Experts of a small language model.
Size: 11 layers, width 512.
Below are experts of layer 8 (counted from 0) of a mixture-of-experts language model. Rows are named gate (a neuron's input weights, with its number), up (a neuron's input weights, with its number), down (a neuron's output weights, with its number) and show model dimensions 256-383. Each number is 200 + 40 x the weight over its row's rms, rounded and kept within 0 to 999.
Before each expert's rows: "raises" lists some tokens whose logits its average output raises strongly, later layers aside; "comes after" lists some tokens at least twice as common just before its tokens as in all text. This comes from a sample of Wikipedia text that the model never trained on. Tokens count by the router's weight.

# expert 39
raises: " ", " and", " in", ",", " on", " of"
comes after: " the", " The", "The", " a", " film", " first"
gate0,216,232,171,212,207,222,146,156,197,327,178,151,177,221,160,229,183,172,187,85,185,156,223,235,165,208,156,199,233,253,174,243,203,193,218,252,229,186,167,203,177,248,196,203,120,234,222,183,228,192,294,280,189,111,191,314,215,189,150,208,177,238,177,241,216,197,257,220,167,108,176,234,138,237,200,224,239,211,154,294,211,158,221,205,196,161,200,176,169,219,145,224,238,235,204,153,242,277,219,166,161,186,203,186,196,285,196,131,240,175,181,189,194,199,179,182,219,126,242,119,157,248,223,201,142,238,251,160
up0,169,266,203,242,165,219,223,165,237,248,220,137,201,192,206,222,243,156,171,113,240,161,247,207,219,198,189,206,207,243,243,193,214,199,218,162,166,235,236,244,189,222,211,169,185,184,221,168,212,184,272,220,235,232,205,195,163,148,212,157,181,230,247,191,243,235,238,264,230,128,232,220,148,284,227,211,178,203,195,251,163,239,208,209,235,179,166,178,179,139,246,125,238,221,201,144,228,186,269,194,160,210,231,243,221,201,214,178,216,218,124,158,193,174,157,163,273,240,208,142,123,262,152,120,162,220,174,199
down0,205,206,191,242,167,206,235,146,175,267,176,189,211,200,264,173,221,179,155,133,212,242,78,179,231,155,237,218,259,174,133,243,156,226,103,165,182,149,187,232,193,195,233,189,151,190,210,161,257,209,233,139,199,194,174,224,227,207,101,300,214,216,202,180,229,152,220,162,199,151,190,207,239,223,195,178,209,159,192,212,216,203,196,181,133,131,135,268,152,159,216,119,125,159,239,202,194,254,245,212,166,199,214,182,231,173,159,220,177,197,176,220,200,191,258,215,168,124,245,171,209,216,200,151,155,223,148,189

# expert 41
raises: " ", " and", "-", ",", " ("
comes after: " the", " of", " United", " New", " U", "S"
gate0,172,185,163,222,172,215,161,226,166,239,208,193,154,209,187,150,157,256,249,238,177,196,228,182,174,212,219,224,166,188,236,245,189,255,185,170,233,209,240,151,172,270,205,198,201,182,188,252,154,214,157,188,188,224,191,251,225,169,141,267,230,223,71,144,223,218,162,193,153,165,207,287,94,198,186,230,249,213,177,187,153,206,172,131,221,145,149,150,257,210,84,220,198,196,201,173,162,281,179,180,242,200,189,177,176,165,215,230,292,201,223,211,236,221,165,210,222,164,186,192,157,214,279,201,181,185,226,128
up0,185,163,198,208,119,248,235,224,173,203,155,158,200,250,123,166,164,242,248,217,203,189,215,191,182,155,208,193,262,226,173,200,178,211,229,138,226,213,203,169,155,244,203,262,137,228,178,203,173,199,216,208,191,273,210,103,192,174,143,160,218,181,184,166,261,210,199,281,149,139,243,247,184,187,167,214,244,193,171,203,112,204,239,196,232,105,130,161,275,196,208,196,177,179,211,229,139,191,204,151,291,156,208,149,102,158,202,183,239,227,150,161,261,215,165,175,225,189,195,202,120,171,167,157,145,162,169,143
down0,209,113,235,227,270,175,228,151,235,230,211,211,196,212,233,244,260,165,200,219,277,184,172,196,209,224,188,216,224,151,236,227,204,264,157,119,222,163,245,215,212,224,241,204,256,187,180,183,230,166,217,215,207,205,125,152,212,152,144,202,207,261,204,203,212,197,180,97,247,205,189,199,212,210,201,196,241,189,212,249,237,208,267,231,200,148,180,262,159,200,231,244,185,247,200,217,247,245,268,163,264,207,169,159,160,162,199,201,182,210,229,277,248,148,221,181,174,194,289,171,219,219,242,159,198,201,243,184

# expert 29
raises: "\n", " ", " The", " and", " In", " It"
comes after: "\n", ".", "==", " ==", "===", " ==="
gate0,246,165,249,175,135,201,157,148,126,185,171,164,141,231,216,164,178,164,234,178,186,201,293,176,146,199,135,206,190,317,242,200,221,202,124,218,211,259,145,164,196,195,208,159,203,247,232,236,206,184,278,166,234,170,200,268,240,180,187,178,181,219,171,211,229,213,161,121,174,191,148,207,94,228,159,181,175,190,109,190,210,150,197,159,172,177,184,244,218,185,167,164,221,200,165,232,179,262,152,146,247,191,141,177,189,270,221,127,230,232,200,261,199,223,157,230,238,152,204,106,208,191,259,269,118,164,183,218
up0,127,257,209,214,189,188,189,201,213,184,146,207,138,239,171,192,190,172,205,139,234,223,233,155,214,172,241,193,270,228,137,186,185,209,259,227,204,225,161,231,159,247,262,187,154,116,218,181,127,177,138,274,240,206,190,173,202,239,193,205,143,144,151,112,241,263,159,184,207,193,308,239,159,239,201,213,234,295,185,154,203,247,192,180,258,214,129,192,179,209,169,147,143,217,204,183,119,219,147,146,184,183,202,125,182,185,192,197,232,200,143,248,176,155,200,221,255,226,188,211,178,230,139,184,151,219,214,165
down0,221,204,200,209,205,149,272,186,246,136,208,223,157,216,194,170,227,166,245,104,221,189,192,141,202,212,243,150,167,129,170,154,190,139,203,154,207,111,221,246,188,153,228,214,203,167,214,252,184,214,173,158,207,189,151,173,301,269,175,148,186,191,176,214,201,233,164,176,187,250,196,181,132,245,218,185,287,278,190,216,280,212,239,197,265,201,135,225,163,185,207,192,208,128,165,249,175,262,234,201,197,245,204,199,233,188,170,161,237,215,271,189,190,229,194,215,187,180,176,222,200,206,213,214,199,199,184,190

# expert 19
raises: " ", " 4", " 3", " 1", " 2", " 5"
comes after: " of", " in", " ", " 0", " 1", " during"
gate0,210,212,196,213,240,204,160,208,223,234,192,254,167,217,160,136,285,200,187,143,165,223,200,213,164,202,242,196,160,217,284,228,195,192,189,218,223,199,194,122,229,179,199,194,190,188,193,152,230,221,194,186,193,175,233,276,162,152,135,228,180,186,94,120,240,226,172,240,154,170,181,244,142,198,114,208,180,238,233,184,207,183,193,192,254,202,125,149,189,182,163,157,236,218,165,260,180,274,210,187,248,259,172,214,220,206,249,216,319,177,216,242,173,193,144,290,216,110,228,188,207,222,276,195,210,196,176,191
up0,144,194,256,217,165,222,183,217,164,139,143,215,207,201,114,176,245,199,176,129,182,190,243,84,178,230,253,261,188,166,250,243,244,229,182,184,215,234,171,204,158,239,177,202,187,191,165,217,268,251,197,199,195,239,217,226,97,110,156,176,225,207,130,178,235,216,178,248,166,220,203,223,186,210,159,174,151,171,253,139,175,182,134,188,334,234,236,161,184,176,201,144,272,247,164,196,126,121,237,212,275,203,168,191,192,179,206,216,239,206,157,163,236,155,142,271,167,163,201,184,178,196,168,155,219,169,99,246
down0,210,219,149,155,237,240,268,184,256,182,209,234,155,234,188,194,195,187,219,197,169,211,150,212,182,167,124,185,219,181,167,173,210,134,169,175,225,203,210,245,191,221,183,186,148,185,147,216,247,196,181,189,223,249,202,230,282,225,186,155,200,186,176,204,220,206,232,133,179,193,192,65,198,219,252,213,260,180,227,125,194,169,194,167,184,220,182,210,181,187,111,180,153,234,295,224,201,225,192,139,296,160,221,240,215,242,229,240,125,171,206,219,184,188,183,216,234,117,226,128,227,180,212,210,220,161,204,176

# expert 8
raises: ",", "-", " |", " ", " and", " ("
comes after: " |", "-", "|", ";", ":", " /"
gate0,202,236,135,138,225,213,193,256,160,281,147,159,162,165,193,125,220,271,258,163,169,248,236,163,197,238,175,162,184,209,274,261,194,258,149,236,186,217,111,123,188,169,151,223,199,261,204,197,262,198,223,225,199,159,235,263,203,191,104,225,198,192,149,299,201,216,202,134,146,173,188,286,173,183,192,174,235,184,149,170,151,219,199,191,182,196,170,146,172,154,222,178,254,180,232,178,185,220,185,183,221,201,175,222,230,244,166,128,210,135,130,213,140,181,156,282,268,169,175,162,209,179,224,189,212,177,163,245
up0,169,243,179,192,201,187,259,236,207,183,194,185,184,201,183,182,167,198,248,111,192,225,277,178,209,224,239,166,208,217,220,224,200,205,201,238,235,193,146,178,168,153,192,187,186,260,238,184,197,247,208,240,243,208,197,145,199,163,142,147,193,205,216,243,224,225,211,197,138,186,161,230,256,208,183,250,182,149,158,116,155,211,172,243,242,197,205,148,139,207,257,148,219,227,184,202,134,181,176,162,241,222,167,153,184,203,200,191,221,214,197,194,257,194,158,244,227,221,256,213,165,200,159,181,157,203,64,225
down0,186,174,180,236,211,188,273,226,198,237,188,228,163,167,198,155,212,245,202,173,182,220,80,190,175,209,225,226,170,115,183,169,165,279,199,218,144,213,261,194,231,128,251,138,225,231,199,203,224,176,219,228,197,155,122,129,197,184,211,226,124,209,182,203,255,194,255,124,190,247,169,167,166,155,223,183,234,170,180,137,208,220,290,202,241,232,178,173,141,192,186,174,174,167,227,225,209,225,240,155,250,253,125,157,104,235,221,179,161,204,154,168,165,195,156,266,186,225,132,134,236,167,187,173,215,229,179,195

# expert 14
raises: " ", " A", " The", " In", " S"
comes after: "\n", " ", "==", ")", " ==", " Title"
gate0,206,229,189,194,181,155,141,196,211,290,170,156,208,224,170,112,196,186,191,226,186,160,241,205,109,198,156,234,196,140,251,188,216,210,159,240,218,234,182,220,268,247,236,220,251,223,186,194,211,199,198,234,202,162,197,246,281,143,144,221,214,177,78,141,217,234,242,192,223,203,212,208,150,196,226,188,211,239,133,169,179,212,232,248,158,218,239,176,232,199,194,169,199,200,272,233,176,254,235,176,195,259,187,234,126,208,150,159,287,145,201,195,167,161,197,201,292,119,234,160,207,179,231,231,207,157,186,231
up0,134,233,233,185,184,189,181,232,224,106,147,170,210,194,187,158,183,162,203,158,144,134,179,204,184,166,235,249,239,259,228,209,241,207,209,203,234,266,150,278,179,227,152,234,233,245,249,166,214,232,194,269,183,253,200,162,225,159,230,211,179,196,205,186,202,255,152,307,200,152,232,216,231,138,209,180,161,225,137,220,166,266,225,220,298,198,214,145,222,143,270,111,161,215,212,241,214,166,180,213,214,195,213,199,164,207,139,204,220,179,123,157,153,183,125,141,231,194,225,233,164,186,131,244,224,131,129,224
down0,181,212,242,176,280,182,158,199,196,160,212,195,147,221,254,193,214,273,202,262,192,192,160,195,210,135,173,317,251,187,222,212,190,179,190,150,214,134,236,174,181,266,216,201,236,195,259,244,180,231,200,202,186,216,180,207,266,177,181,242,220,206,222,145,190,245,209,131,231,192,238,207,118,163,223,245,319,195,221,257,223,218,236,196,190,170,214,266,183,201,202,188,193,245,268,226,170,212,269,178,248,196,128,192,137,266,197,222,202,189,149,231,200,167,166,190,211,158,215,199,227,215,238,203,169,216,202,116

# expert 22
raises: "-", "\n", " ", " and", ",", "s"
comes after: " |", "\n", ")", "==", "/", " /"
gate0,275,166,158,141,170,197,142,315,162,253,185,178,217,212,144,238,229,279,249,149,128,178,224,168,167,183,201,190,247,192,233,243,219,192,172,194,191,168,216,170,203,242,249,236,180,207,207,179,173,257,208,204,265,201,226,194,193,209,209,215,200,242,103,231,251,141,164,126,233,170,229,215,197,203,231,195,273,199,188,205,169,231,182,184,258,163,180,123,219,188,221,123,156,215,177,179,103,216,164,156,194,185,176,185,193,246,214,163,240,153,193,261,166,202,172,217,212,125,199,132,154,174,249,187,200,244,196,195
up0,181,194,177,166,122,178,223,311,195,201,155,176,219,198,177,215,219,210,222,195,121,214,217,171,188,183,263,179,238,197,221,234,212,204,253,155,213,227,218,209,204,254,237,201,204,253,206,206,223,257,180,203,251,219,247,146,229,243,215,148,181,231,163,160,243,229,177,215,234,130,254,224,249,198,225,164,218,165,211,165,141,283,180,208,299,216,161,177,164,200,276,100,123,183,111,191,70,192,218,130,122,173,191,171,206,184,177,194,226,187,143,278,193,185,231,176,189,214,222,244,168,240,173,151,188,207,161,220
down0,268,262,196,133,183,285,253,207,198,150,198,242,137,209,193,247,224,181,155,205,187,197,152,185,206,193,204,201,209,195,235,130,176,191,123,178,225,135,186,246,213,180,201,221,206,245,207,97,224,194,257,126,225,141,172,243,317,152,207,222,105,208,230,216,171,141,201,171,182,178,168,264,240,167,160,249,234,202,120,132,149,122,232,190,151,246,250,277,138,226,150,111,223,266,217,212,198,141,217,223,185,223,182,183,182,202,216,182,201,154,157,224,173,188,204,202,198,144,195,132,175,214,223,268,207,144,154,223

# expert 60
raises: " a", "s", " the", " its"
comes after: " the", " a", " ", " as", " (", " Party"
gate0,246,202,170,128,211,254,122,211,186,277,216,231,178,171,148,169,207,230,269,192,185,219,191,199,179,255,204,221,201,227,244,248,249,163,160,224,126,153,188,203,195,248,250,238,151,235,197,143,244,213,232,208,182,205,207,231,226,131,129,222,176,243,143,241,213,255,201,185,179,113,228,273,152,200,225,247,259,230,154,181,204,156,225,193,182,143,197,156,262,176,193,164,173,191,192,186,191,275,217,127,235,222,156,175,225,171,248,159,322,168,220,248,155,138,228,275,231,111,278,201,207,197,177,195,172,218,266,184
up0,109,249,259,195,183,228,212,207,244,195,172,187,217,238,220,157,195,203,197,190,240,140,185,195,161,175,175,210,258,217,201,198,212,158,220,224,151,284,184,218,151,224,239,210,159,231,196,120,194,228,210,263,218,208,190,186,197,115,206,186,156,210,200,164,188,262,210,263,140,149,218,213,196,205,216,266,187,261,144,190,112,186,185,206,283,251,207,158,216,151,229,99,222,230,201,171,168,210,227,163,255,230,246,191,185,190,217,172,288,183,173,191,145,168,231,142,264,200,261,198,185,229,142,238,155,177,168,173
down0,134,181,236,235,220,261,189,197,205,181,221,196,88,175,210,190,267,263,169,187,181,188,118,165,258,183,222,213,167,191,227,226,197,249,129,202,219,171,226,181,186,189,149,152,146,133,184,142,223,172,152,207,166,214,156,144,310,172,171,233,166,206,227,195,285,209,202,180,211,180,166,248,161,140,224,173,231,184,159,189,252,152,249,236,170,138,195,255,182,181,199,158,195,148,193,237,212,212,275,127,254,203,130,160,234,160,185,193,181,164,249,226,215,182,208,161,140,187,242,236,212,167,217,159,140,225,250,196

# expert 10
raises: "\n", " In", " ", " He", " At", "-"
comes after: ".", "\n", " =", "==", " ==", ")"
gate0,229,245,227,248,218,127,139,230,178,212,191,194,130,185,144,182,223,157,167,185,186,199,197,160,160,202,132,153,216,146,207,253,246,228,178,168,152,239,186,191,228,239,191,188,198,238,205,212,223,262,247,172,236,209,248,211,207,201,166,176,228,222,139,192,174,226,187,153,152,214,186,287,170,248,158,193,203,165,163,238,193,294,255,135,230,122,239,112,203,192,125,140,210,185,157,186,160,249,208,126,246,191,186,141,170,221,158,161,141,170,264,257,188,183,158,252,183,142,219,171,143,247,204,225,157,148,215,184
up0,173,235,245,274,205,186,187,231,254,218,139,192,133,231,231,182,227,133,148,162,213,218,198,159,193,165,219,167,241,182,168,205,220,209,193,152,168,296,192,252,207,260,183,170,252,176,199,214,267,225,237,183,162,248,269,154,108,144,226,172,191,210,174,177,186,217,197,250,182,188,234,252,185,206,226,181,164,205,226,190,178,279,229,154,283,217,204,190,179,118,248,117,153,181,199,183,155,192,218,114,295,232,197,156,239,219,188,191,166,181,239,286,181,200,174,198,214,209,258,240,169,230,226,197,163,172,118,185
down0,197,257,161,119,228,240,194,197,199,227,254,206,187,139,182,189,231,208,189,208,246,178,225,181,227,174,211,247,216,231,203,178,142,246,138,203,177,198,189,259,216,262,198,181,217,133,201,174,191,195,138,194,237,229,212,183,266,205,182,164,170,181,247,158,209,144,139,162,201,177,191,247,238,232,267,163,272,179,195,281,257,260,222,211,217,200,166,220,206,252,213,150,175,206,249,190,180,299,193,217,248,248,152,241,117,226,166,200,178,246,143,231,237,213,207,180,189,147,201,152,230,226,210,197,214,176,201,252

# expert 48
raises: "-", " to", " and", ",", " ", "."
comes after: " |", " in", " the", ":", " a", " from"
gate0,283,156,162,208,187,172,183,206,218,276,157,212,184,172,78,167,179,240,201,238,193,216,246,215,174,161,200,192,204,205,259,213,239,163,165,221,205,174,183,171,200,224,181,193,205,218,229,221,221,207,191,159,197,208,211,175,193,123,163,224,198,188,134,227,203,224,143,220,235,176,204,257,172,240,182,172,205,220,178,148,191,220,229,140,207,212,139,125,156,129,163,211,183,292,205,224,203,269,218,144,217,161,176,203,174,211,217,180,215,172,228,208,213,184,121,273,201,148,231,159,175,152,243,169,190,233,206,181
up0,213,198,231,218,155,202,239,189,261,198,191,174,184,190,145,170,228,203,177,169,239,190,216,202,206,192,238,245,213,219,246,242,187,169,241,209,246,240,164,135,181,184,178,163,235,168,242,226,210,161,189,178,244,239,239,152,157,170,136,192,170,201,172,188,203,185,226,213,192,225,285,217,195,245,209,168,153,181,192,162,194,223,162,163,201,260,182,141,148,157,228,165,184,256,177,193,162,212,223,137,202,135,186,207,213,263,188,248,213,199,272,194,221,164,138,205,221,252,239,122,160,179,144,153,201,211,127,154
down0,136,170,181,200,245,184,187,241,156,275,194,245,208,195,250,192,181,273,122,218,192,229,175,205,226,151,142,228,285,175,184,290,225,202,214,177,176,157,238,276,190,233,214,226,108,197,150,174,192,135,144,174,172,243,240,162,227,195,191,231,143,172,226,218,199,177,177,155,226,203,190,222,175,146,175,202,222,175,179,178,221,154,257,153,238,173,220,189,177,266,229,187,183,193,205,246,215,298,278,200,211,227,96,195,134,213,183,208,186,222,165,307,263,161,234,192,176,149,159,145,242,162,244,221,178,227,195,176

# expert 15
raises: " ", " and", "s", " in", ",", "\n"
comes after: " the", " a", " on", " at", " into", " their"
gate0,246,233,193,176,197,238,163,217,135,266,144,227,174,236,151,164,234,178,199,156,201,209,183,227,180,183,179,210,243,213,251,218,245,200,222,224,304,195,148,161,186,246,212,268,184,226,221,232,280,216,183,201,246,206,219,192,203,152,147,233,226,208,101,233,211,259,160,161,254,193,162,297,80,166,207,185,189,175,162,245,129,158,247,159,194,196,204,167,152,194,174,211,219,231,167,186,189,248,194,213,230,196,118,201,254,211,282,217,260,157,226,258,198,170,183,170,247,90,180,179,198,183,253,181,196,227,178,141
up0,144,254,226,166,199,204,214,238,136,198,86,189,206,202,203,197,245,138,219,150,258,168,209,190,212,122,270,147,251,213,228,176,258,238,201,224,263,298,189,192,180,194,203,251,187,272,277,230,189,262,238,188,222,190,209,139,162,153,170,184,216,197,137,191,248,297,219,184,244,191,192,279,162,185,213,267,105,229,193,265,155,177,207,200,244,227,172,154,188,140,204,215,262,290,213,170,167,169,250,163,225,194,177,169,211,168,241,201,273,135,208,188,233,180,238,138,301,193,250,256,231,182,124,130,145,209,156,198
down0,231,217,173,232,193,211,185,214,171,181,203,255,195,124,159,228,253,183,215,187,262,215,128,200,227,212,141,209,214,203,154,175,193,224,152,183,222,139,205,220,217,168,237,159,164,187,280,130,244,241,219,110,217,189,187,163,215,268,160,238,207,150,216,175,211,162,162,158,245,217,99,204,227,226,189,261,211,182,204,119,184,165,216,178,181,202,183,233,147,109,285,96,184,246,268,133,190,271,255,255,212,199,168,160,227,214,196,152,201,165,197,218,226,103,188,185,173,153,214,130,278,214,275,189,198,247,187,192

# expert 7
raises: " is", " was", " has"
comes after: ",", ".", " and", " where", " which", " but"
gate0,222,207,219,189,221,198,161,222,236,234,156,234,183,255,77,194,147,300,225,221,135,219,189,245,133,259,246,230,177,205,219,215,248,180,242,210,188,142,186,153,164,184,203,215,190,250,244,178,232,222,234,141,181,182,245,183,156,158,150,269,162,216,67,217,211,202,160,223,179,171,189,310,207,227,186,201,214,167,182,220,131,205,210,211,248,173,210,81,185,215,163,305,198,210,160,177,162,262,200,192,268,170,118,211,186,177,196,195,215,173,194,201,170,172,111,262,212,151,213,188,182,155,293,170,138,193,218,188
up0,160,233,212,242,217,219,239,237,220,205,130,217,205,236,50,175,176,276,165,161,212,173,219,237,125,196,244,224,237,206,214,185,225,223,283,149,216,287,209,229,175,199,192,183,210,215,235,187,191,275,189,154,213,235,244,135,170,147,222,182,142,178,159,131,223,239,182,233,200,146,166,248,159,221,262,207,188,180,153,191,94,218,186,155,281,212,131,97,207,149,203,230,230,181,125,172,108,180,246,162,237,126,189,214,184,168,208,214,241,238,123,199,182,170,145,210,184,186,205,181,132,166,168,162,178,180,188,189
down0,249,217,208,204,163,184,242,244,171,181,261,271,206,207,249,220,187,168,206,209,180,239,172,202,242,162,219,230,230,182,246,125,147,254,123,124,271,181,167,276,221,249,221,184,198,280,183,258,220,244,190,147,208,224,201,206,225,235,111,210,222,217,220,160,232,209,202,86,219,209,164,157,169,216,167,207,260,204,202,140,203,204,220,281,218,178,128,236,214,217,158,167,174,202,229,228,202,233,229,170,269,224,195,218,198,232,176,198,116,245,203,242,241,175,215,201,198,130,181,163,237,202,266,221,179,249,170,143